From a checkpoint of a small mixture-of-experts model trained on Wikipedia: 64 SwiGLU neurons an expert.
Below are experts of layer 4 (counted from 0) of a mixture-of-experts language model. Rows are named gate (a neuron's input weights, with its number), up (a neuron's input weights, with its number) and show model dimensions 0-223. Each number is 128 + 32 x the weight over its row's rms, rounded and kept within 0 to 255.
Before each expert's rows: "gets" lists some tokens that make up at least twice as much of what it gets as of all text. This comes from a sample of Wikipedia text that the model never trained on. Tokens count by the router's weight.

# expert 29
gets: " the", " a", " The", "s", "The", " an"
gate0 [103 174 164 126 165  66 164 225 150 130 140 119 114 137  34 143 171 155 131 167 115 162 117  65 147 122 178 139 106 160 148 101 136 141 127 148  79 114 150  93 155 135 146 144 115 143 105  90 102  94 168 133 149 131 184 121 115 159 102 158 170 122 137 105 188 116  84 135 152 142  72  61 106 133 152 132 166 137 107 142 155 150 112 133 188 149 200 117 134 178 139 133 160 160 179 121 174 134 104 109 134 105  67 147 146 151  96 128 121  92 169 130 170 103 180 159 119  98 190 129 131 173 126 132 152 179 118  91 103 102 139 139 182 184 123  90 144 123  79 115 113 103 126 157 139 123  87 131 112 158 112  45  87 130 201 122 160 128  87 129 137 163 179 170 106  75 100 112 138 160 111 153  79  72 116 118 124 107  90 173 114 165 116  65 168 138 140  41 136 131 149 109  77 170 130  98 137 126 133 161 133  85 149 153 119 148 126 134 187 134 128 172 122 146 128 117 100 153 144 166 206 116 115  94]
up0 [107 145 124  83 132 180 119 100 121 112  70 223 128 113  78 108 144 138 172 139 147 127 129 123  76 152 101 129 206 138  96  18  80 117 119 159  76 157 131 125 174 161 142 154 124 101  72 132  93 121  96 197 143 141 146 144 145 220  98 151 163 101 132 150  92 163 170 144 119 131 154 157 188 120  69 128 131  91  92  98 140 184 134 136 119 139 157 120 118 114 129 138 157 138 142 138 130 169 130 115 122  82  85 132  88 170  89 156 178  82 115 140  71 159 138 120 179 163 104 164 144  98 151 145 136 118 135 122  91 139  89 159 126 158 136 115 137 187  87 157 128  73 125 122 131 120 174 183 162 121 152  86 130 133  74  79 138 117 186 153 146 124 179 100 113 108 139 127 102 102 132 147 119 160 155  55 120  99 128 135  62  94 132 113  82 155 156 109 220  90 194 132 136 116 131 134 158 112 143 167 136 118 164 188 180 123  92 171 135  76 123 192 130 134 115 128 124 100 122 120 117 118 108 125]

# expert 0
gets: "s", "ers", "es", "ations", "ings", "ors"
gate0 [150 146 112  87 144 131 125 119 160  79 139  84 163 175  66 132 126 109 157 125 105 109 115 130 112 153  90  49 142 154 150 146  97 152 150 132 136 169  85  79 145 172  87 102 134 123 139 158 187 150  97 109 134 169 108 158 193 156 158 150 159 144 117 115 151 149 113 137 105 110  73 138 127 119 171 128 146 154 124  91 123  76  84 144 225  99  96 160 130 174 182 154 152  74 130 128  87 127 113 103 138 162 111 145 104 147 153 178 127 154  72 110 110 141  63 136 188  99 145 147 112 122 111 157 145 151 103 146 170 125 125 147 139 141 143 113 136 166 196 133 111 116 138 160 198 180 194  51  69 109 136 140 149 117 108 141 158 156 145 149 205 149 156 128 164 107 119 164  82 142 117 145 187 173 139 152  77 108 140 133 127 123 106  41  70  73 181  97 144 149 105 126 145 151 147 100 142  85 120 125 123 118  82  84 169 185 136 126 145 114 183  73 139  61 124  94 112 122 151 136 158 122 116  65]
up0 [179 119 156  68 166 138  96 141  97 164 101 128 133 127 119 130  71 148 135 160  93 131 136 140 166 133 101 135 119 141 144 140 117 114 108 101 121 140  87  42 213 144 122 154 151 108 134 171 169 160 104 111 138 139 144 170 225 194 142  97 164  76 185  90 149 170 121 215 132 120 124 123 150 115 153 193 174 119 125 101 193  94 160 136 126 109 116  86 145 146 111 119 189  91 155 106 102  95 158 146 124  92  83 150  77 145 140 145  86 159 177 135 167 116 117 164 114 149 113 106 143 143  75 163 126 164 100 118  99 126  96 123 101 123 146 180  70 144 151 134 114 104 117 128 101 122 154  98 142 153 150 119  91 160 118 117 106 180 160 143 169 135 182  73 101  94  85  89 137  91 119 209 172 141 104 129 154 100 171 141 121 133 174 146 102  73 155 132  96 133  81 116 136 137  90 140  86 124 143  79 186 157 139 127 129 107  97 143  91 116 103  75  73  48 155 126 109  85 105 181 178 120 152 137]

# expert 38
gets: " of", " in", " to", " for", " on", " at"
gate4 [115 170 117  78 120 107 146 145 156 155 121  97 132 139  52 141 185  25 167  81  68 138  99  82 168 101  64  82 163 177 109 150 164  96 114  91  86 140 120 132 147 148 128 149 170 165 121 121 125  97  96 158 109 104 136 151 138 115 116  84 155 196 205 186 122  66 111 118 177 120 129 131 155 107 118 101 133 178 157 132 143 108 121 128 146 110 147 120 110 165 142  95 124  95 134 118 168 159 107 138 185  78  68 157 136  95  49 152 178 133 119 128 106 109 124 113 188 121 161 120 146 182 112 131 156 125 164 150 149 106  89 175 110 144 125 119 112 155 152  79 205  99 109  96 148  91  77 167  93 152 210 163 159 125 116 164 147 123  97 106 184 121 130 140 132 162 158 134 119  94 105 180 116 125 142 144 112 147 117 162 111 173 134 170 128 181 118 141 148 104 153 175  94 154 129 102 154 165 158 160 140 143 117  46 157 152 101 109 183 196 110  80 117 137 143 162  97 113 138 146 106 121  94 134]
up4 [163 166 105 121 137 119 112 137 135 144  98 131 144 117  73 178 100 108 119 142 194 146 113 153 107 107 141 132  90 116 103 181 115  70 137 138 128 137 160 166 124 133 135 154  37 135  85 129  95  96 101  96 141  95  77 215 135 142 143 114 137 117 110 131 160 172 100 157 172 129 133  98 124 135 122 113 144 162 113  98 145 127 109 164 174 126  76 120 197 139  88 174 130  88 202 113  88 184 149 110 178 209  82 170 141 170 103 117 116 132 164 164 165 151  76 130 166 160 194  99 152  87  89 191 154 147 148  90 103 161 130 114 103 133 113 187  86  74 146 201 143 150 137 135 150 160  97 138 120 133 101  84 168 130 128  97 182 138 161 183 124  99 124 141 151  63 138 132 158 118 171 162 108 138 168 127 177  94 139 172 163 141  66 123 125 136 100 153 111 136 126 145  93  83 139  83 114 103 137  82  97 163 142 116 129 101 123 155 135 204 172 171 168  95 154 190 101 110  91 102 153  92 125 111]

# expert 19
gets: " of", " to", " for", " as", " on", " with"
gate4 [107 125 118 136 135 191 146  59 128 166 135  96 115  86 123  92 154 124 172  84 143  72 154 185 142 105 111 107 140 100 101 174 134 120 160 136 134 180  33  96 129 182 141 121 155 167 144 133 152 162 140 164  57  99 145 106 152  97 130 106 161 138 143 171 142 156 135 145 118 118 118 115 110  64 170 148 123 143 158  45 167 131 109 186 128 148  76 106 123 141 112 133 118 124 117 109  76  51 186 140 157 109 125 175 138 168 138 131 123 164 151 144 108 175 120  97 156 208 110 125 133 111 121 135 113 153 135 173 152  65  81 106 142 137 130 145 121 192  58 143 137 130 129 143 188 142 121 141  68  92 123  89 163 131 133 169 178 100 144 158 152 139 119  56 156 134 148 127 141 138 135 126 116 192 187 188 179 145 125  66  64  99  85 128 164  89 111 165  64 143 141 122 135  87 148  91 131 122 146 176 113 147 114 139 110 175 180 168 130 121 161 188 146  98 134 104 133 111 154 134 134  73 146 150]
up4 [134  94 132  96 108  69 133 197 131 156 120 148 111 168  93 155  79 121  50 149 119 158 123 100 150 167 142 133  79 148 145 112 121 106 137 133 146  79 195 149 113 113 114 153  82 108  95 135 151  70  82 127 181 124 113 123  93 182  84 111 132 155 108 118  80 105 114  84 148 183 149 141 121 176 100 131 148 104 114 215 134 129 135  83 137 123 177  88  79  40 120 165 161  62 150 122 143 186  69 112 107 142 112 130 136  60 143 113 147  61 105  69  96  73 171 162 117 109 110 131 132 120 143 143 148 104 123  89 160 187 144 158  87 176 142 142 120  91 162 118 125 131 109  99 100 177  98 148 152 136 122 124 130 121 122 117 115 125 184 108 126 114 150 220 104  92 101 145 137 171 144 141 123  74  91  68 118 131 138 179 204 130 162 111  89 150  86 108 191 130 150 168  71  93 120 177 115 122 145 136 108 136 113 109 175  86 127 133 143 137 118 104  76 124 138 161 127 135 156 123 143 180  77 122]

# expert 41
gets: " of", "–", " as", ".", "6", " with"
gate0 [123 122 136  66 113 151 201 142 171  78 129 154 142  92 121  77 177  60 149 104 149 122 168 136 135 115  92 129 152 176 113 188  75 116 135 110  98 153 178 168 178 115 111 154  96 169 170  69 169 122  75 202 113 109  65  97 135 142 157 128 134 118 121 101  95 165 141 112 130  92 128 127 135  58 136  81 132 106 147 142 173 124 136 126  85 106  86 125 132 100  67 127 144  34 121 121 153  98 118 114  78 126  90 208 114 112 121 101 168 158 120 104 102 124 106 104 142  80 132 113 157 141 132 129 148 113 119  74 162  85  90 137 109 103  83 111 121 116  87 201 132 182 110 129 120 139 140  99  88 106  61 108  72 129 181 140 142  91 155 123  63 113 115 132 125  86 111 140 120  73 112 165  64 150 140 155 119  62 138 139 117 161 132 135 180 157 187 113 128 115 150 113 155 140 164 154 125 165 148 131 102 111  98 108  99 173 116 136 143 169 114 102 147 137  60 133 109 165 113 126  43 138  82 135]
up0 [140 119  93 205 115 105  72  88 129 127 159 115  69 132  97 166 110 181  86 200 105 114 118 104 178 146 143  99 162 114 138  84 181 117 101 114  95 139 132  38 116 147 115 131  97  44 115 188  74 173 141 114 162 146 209 172 127 165 113 130 141 145 114 130  91 108 120 143 140 125  86 127 115 194 137 122 122 109 144 140  81 123  45 114 173 124 185 135 129 138 178 132 103 165 129  95 137 183 118 120 187 134 129  99 123 135  76 143 145  95  89 132 141 124 115 142 116 163 142 158  91 105  94 118  86 151 139 140 140 180 137  83 184 101 128 154 131 124 134  82 131  71 135 112 121 122  87 152 158 136 140 152 121  60  76 136 142 188 108 140 164  84 138 100 153 206 146 118 129 151 178 143 145 116  52 102 110 178 172 117 132 145 105 186 119 138 132 134 129 120  85 157 115 127 154 109 104 126 161 119 119  72 136 143 146 134 167 105  64 103 153 114 145 151 171  83 212 130 102  85 169 118 116 116]

# expert 13
gets: " ", "6", "4", "if", "ov", "ock"
gate0 [132 120 109 136 105 152  76 102 121 185 105 164 171  92 127 171 125  98 153  59 150 154 147 116 150 142 105  91 165  92 141 116 226 131 125 118 120 104 175 140 172 125  89 167 110 147 149 121 114 136 141  96  85 118  87  87 133 178 133 146 153 199  50 123 143 159 156 100 146 107 105 119 177  79 146 172 104 114 147 131 162  96 151 143 110 202  91  78 134 206 153  95 137 129 128 112 166  94 134 139 184 131  92 165 110 162 135 113 154 117 163 107 179 152 138 100 121 121 194  93 125 159 103 140 183 118 136 111 127 141 143 149 128  78 127  91  97 158 112  96 106 153 103 143  92 168 101 114 150 182  91  44 153 196 123 140 135 124 103 143 165 122 173  76 165 131 175 151 120 117 118 161  81 109 138 135 111 132 110 131 161 159  99 108 138 122  63  89 157 154 106 105 115 136 105 126  87  99 141 124 134 173 228 107 113 126 111 106 167 136 138 181 103 158  64  85  74 146 138 113 215 117 114 156]
up0 [157 107 147 133 158 107 153 170 139 102 142 110  80 176 138  69 151 186 109 191 154  99 131 123 115 102 142 133  98 189  64 141  44 139 153 124 122 182  97 104  90 115 164 105 107  83 126 137 138 129 106 185 143  75 179 170 113  83 143 101 159  83 195 129  94  91  98 185 153 131 137 143  68 193 117  90 167 139  93 122  88 146 126  65 180  58 154 191 130  86 116 146 142 112 108 112 104 157 157 119  88 133 166 123 131  80 152  76 151 112 101 155 100 116  84 125 127 149 107 159 127 100 180  80  72 133 130 135 138 102 112 123  89 180 117 146 118 123 112 142 136  90 155 113 137 109 161 156 121 113 185 182 115  63 147 131 103 132 163 107  84 118  85 155  86 161  82 154 145 165 123  89 145 175 118 119 170  96  82 113  71  99 149 176 116  85 151 131 115 105 141 152 151 131 162 126 134 155  98 139 143  79  96 155 153 111 171 110  70 129 122 112 121  98 178 181 199 124 136 141  78 137 140 128]

# expert 49
gets: "1", " New", " A", "'", "land", " South"
gate0 [142 127  73 173 168 160 120 167  94 100 205 134 190  80 124 100 143 147 141  78 157 108 147 180 105 187 106  98 127  85  92 144 161 140 143 108 102 103 121  75 151  87 144 112 117 132  90 122 140 122  58 211 163 107 167 132 169 154 150  54 133 121 124 140 151 127  88 151 156 111 169 131 127 141 112 125 151  90 110 148 127 145 185 114 137 166 141 107  84 144 129 110 110 163  44 116 157  83 139  88 120 154  83  91 142 169 128 119 199 128  88 120 154  67 172 165 104 131 148 150 104  95 193 149  80 197 136 138 172  83  95 157 104 141 131 109 104 125 132 134 117 122 100 172  70 124  56 112  89 148 133 150 116 138  93  80 132 143 158  75 181 144  75 122  90 148 140 123 108 139 147 157 124 100 134 122 152 121 123 120 159  64 117  78  94  86 142 141 157 126 170 113  76 110 149 123 187 158 117 113 101 168 166 116 175 101 148 208  99 115 158 170 165  87 141 182 121 132 128  90 147 142 108 145]
up0 [117  92 204  92 126 121 102  44 148 131  93  61  61 136 137 179  76 159 139 222  80 136 144 130  98  89 121 155 108 106 177  92  70 140 162 143 105 167 121 152 119 136 110 156 122  90 182 186  72 112 150  87 154 134 175 136 137  69 104 147 112 141 119 117  92 139 126 136  79 118 104 149 163 113 103 119 156 133 122 113 136 145  72 145 104 118 133  87 126 163 137 141 151 169 191 115  49 148  88  92 170 101 141 147 152  88 157 132  45  96 138 121  92 153  99 163 130  86 111 117 121 147 100 150 154 121  75 106 123 145 161  98 121  96  72 149 131 152 112  80 114 153 120  92 175  81 163 110  96 145 124 110  98 130 182 142 129 135  87 180 122 128 176 148 178  98  67 116 127 180 150  90 174 184 121 177  98  91 121  92 112 110 199 155 150 168  96 119  91  94 114 113 150 147 139 134 121  99 115 125 127 108 121 100 124 137 125 121 122 128 109 161 148 106 122  81 168  68 165 206 141 159 118 145]

# expert 28
gets: " ", "7", "1", ",", " and", " his"
gate5 [153  75 127  89  86 142 131 106 128  86 102 128 157 110 139  62 151  63 117  66 132 111 175 121  93 137 139  99 147 139  65  98 111  69 103 189 149 114  83 123 163 130 122 161 127 108 136 158 126 112  78  87 112  95 112 120 171 154 166 116 189 112 120 122 118 108 128 141 182  92 121  75 144 135 173 153 152 146 196 102 161 121  99 111 120 148 166 111 120 159 158 161 140 115 144  99 119 118 123  74 116 178 160 143 140  86 104  95 141 186 206 122 104 131  75 108 154 114 176 101 148 160  80 173 221 144 122  46 165 163 154 185 111 119  79 137  96 128 122 147  80 118  81 144 181 127 129 113  88 183 140 195 143  55 152 143  78 147 118 192 121  90 127 106 162 114 132 146 154 186 144 184 151 138 147 160 143 157 172 147 152 117 124  83 134 127 150  82 126 122 129 106 185 149 123 119 129 116 151 151 105 183 134 104 169 169 125 129  97 168 118 122 178  83 148 177  94 142 130 167 112 108 119  98]
up5 [162 149 135 136 136 132 142 103 116 151 118 114 133  89  84 224 149 149 132  70 125 122 109 136 158 103 125 155 133 106 118 160 166 131 113  74  90 143 147 173 157 131 153 112 140 181 129 118 133  88 149 145 132 116 142 132 140 112  91 141 114 191 126  87 168  97 159 149 120 178 133 171 125 129 133 117 136  86 145 176 139 115 115 172 118 157 152 112  78 155 143 146 135 141 104 117 149 159 121 107 124 137 122 165 121 165 150 170 116 120  67 146 138  84 182 113 107 132 114 169 195 128 114 107  63 142 110 152 132  79 159 126  98 183 145 166 139 132 116 123 171 112 141 116 155 179 127 119 152  81 167 104 110 161 136 173 157 133 162 160 113  95 193 175  39 125 110  72 107  92  37 116 131 101 212  88 197 139 119  65  72 167 137 134 146 103  68 162 150 152 187 188 122 100 107 182  90 150 173 146 151 129  83 126  55 104  98 188 158 142 166 175  87 169 125  98 153  96 114 123 181 153 108 152]

# expert 21
gets: "2", " his", "9", "1", " her", "s"
gate0 [110 159  81 110 121 111 153 144  85 100 141 171 160 192 114 120 107 113 163 119 140 185 148 145 137 139 107 152 112 196   6  94 141 110 133 155 148 100 103 200  87 140 123 151 147 179 158 130 109  75 105 119 128 104 150 114  98  74 165  59 148 159 137 155 122 122 137 117 116 130 159 212 143 130 118 183 114 191  93 164  69 115 189 177 161 113 115 127 136 117 138 101 112  93  99 162 129  83 165  94 144  94 133 131  80 113  63 136 124 108  92 147 113 152  61 162 145 158 148 144  84 160 129 105 141  72 130 107 117 146 145 174 114 141 132  64 113 142 160 178 160 130 122  84  96 125 128 120 117 156 160 169  73 112 116 129 175 115 114 118 146 127 148 164 124 155 112 141 125 123  67 126 117  71 106 106 168  99 197 168 162 102  69 122 124 170 146 107 155  88 169 123 153 134 113 175 164 174 151 153  99 167 109  96 139 125 147 116 187  97  90 213 105 178 111 165  93 143 129 128  96 118 158 133]
up0 [174 110 168 189 115  91  89 125 127 154 128  63 129  92 138 114  87 122 129 143 143  35  87 129 118 107 182  72 167  88 192 127 140 133 122  88 125 175 113  56 157 109 125  85 126  83 122  80 203 168 153 182 147 151 122 117 168 152 106 166 143 110  98  89  89 108 100 187 156  98  93  85  99 143 142 121 151  49 125  93 153 141 103  98 103  92  79 122 144 127 132 131 162 180 137 112 165 141 129 152  71 144 105 136 160 167 141 115 144  83 137 138 145 124 160 110 128  98 116 119 217  87 126 135 155 178  99 153  96 134  79 138 134 158 146 182 118 104 109  66  89 128 139 126 160 129 131 137 129 130 133 112 161 126 153 120  98 116 137 136  83 142  86  85 134  95 160  77 144 129 179 134 134 189 165 129  69 129  90 122  72 175 155 134 112  44 147 160 116 164 146 102 124 112 137  74 138 121 117 100 144  69 139 127 136 116 113 113 101 187 135  84 109  70 188  91 125  97 148 138 163 140  66 146]

# expert 24
gets: " ", "er", "ar", "|", "r", "al"
gate0 [133 115 118 101 102 105 105 138  55 109 158  84  53 121 126 154 160 130 124  97 120  20 125 180 123  68  95 105 156 220  97  59 135 135 116 132 144 136 165 104  37 103  94 145 116 124 138  68  63 142  88 152 109 108 143 102 186 148 125  88 134 128  83 145 143 132  74 178 158 127 122 137  64 133 173 120 153 109 205  96  77 128 145 127 130 172  95 107 156 138  95 127  92 168 119 140 117 152 197 145  73 141 184 166 112 101 140 126 168 124 121  75 152 163 146  88 159 101  96 168 124 187 125 144 119 142  79 169 104  74 114 114 130 125 146 151 125 157 140 191 116 159 122 127 140  93 158 134 116 127  46 135 119 101 107 181 153 133 159 121  97 115  93 133 150 142 109 101 136 130 101 150 125 133 120 153 134  86 184  96 154 102 114  80  80 169 180 137 156 116 113 121 152 105 168 132 129  66 133 157 151  64 145  98 123 174 142 117 173 106 102 145  92 160  89 117 117  97 138 131 124 129 113 112]
up0 [182  76 158 163 185 144 124 105 103 145 138 117 117 130 106 125 129 164  97 117  94  65  71 164 126 103 123 123 116 131 144 117 127 164 143  99 153 124 176 109  81 141  81 122 194 107  82 133  69 129 140 122  81 173 165 143 140 169 132  75 124 134 119 136 142  68  98 133 185 145 161 114  99 134 136 147 201 116 126  58  95 114 130 104 161 135 116 138 141 184 142 129 156 165 154 105 128 153 172 145  96 101 175 121  94 163 114 185 136 124 149 131 119 139 160 124 157  55 125 156 135 165  81 142  96  59 128 145 144 125  56  95 110  95 117 161 129 144 131  80 177 150 121  63 192  77 135 129 157 129 112 147 136 105 128 180 137 144 150 137 123 129  75 145 141 178  78  23 124 115  37 133 132 189 135 137 104  75 164  95 157 150  99  67 153 133 128 113 171 151 140 121 143  90  55 111 126  54 139  82 148  78 121 148  91 123 109 116 112 149 118 153  73  94 129  96 126 114 106 132 101 154  88 126]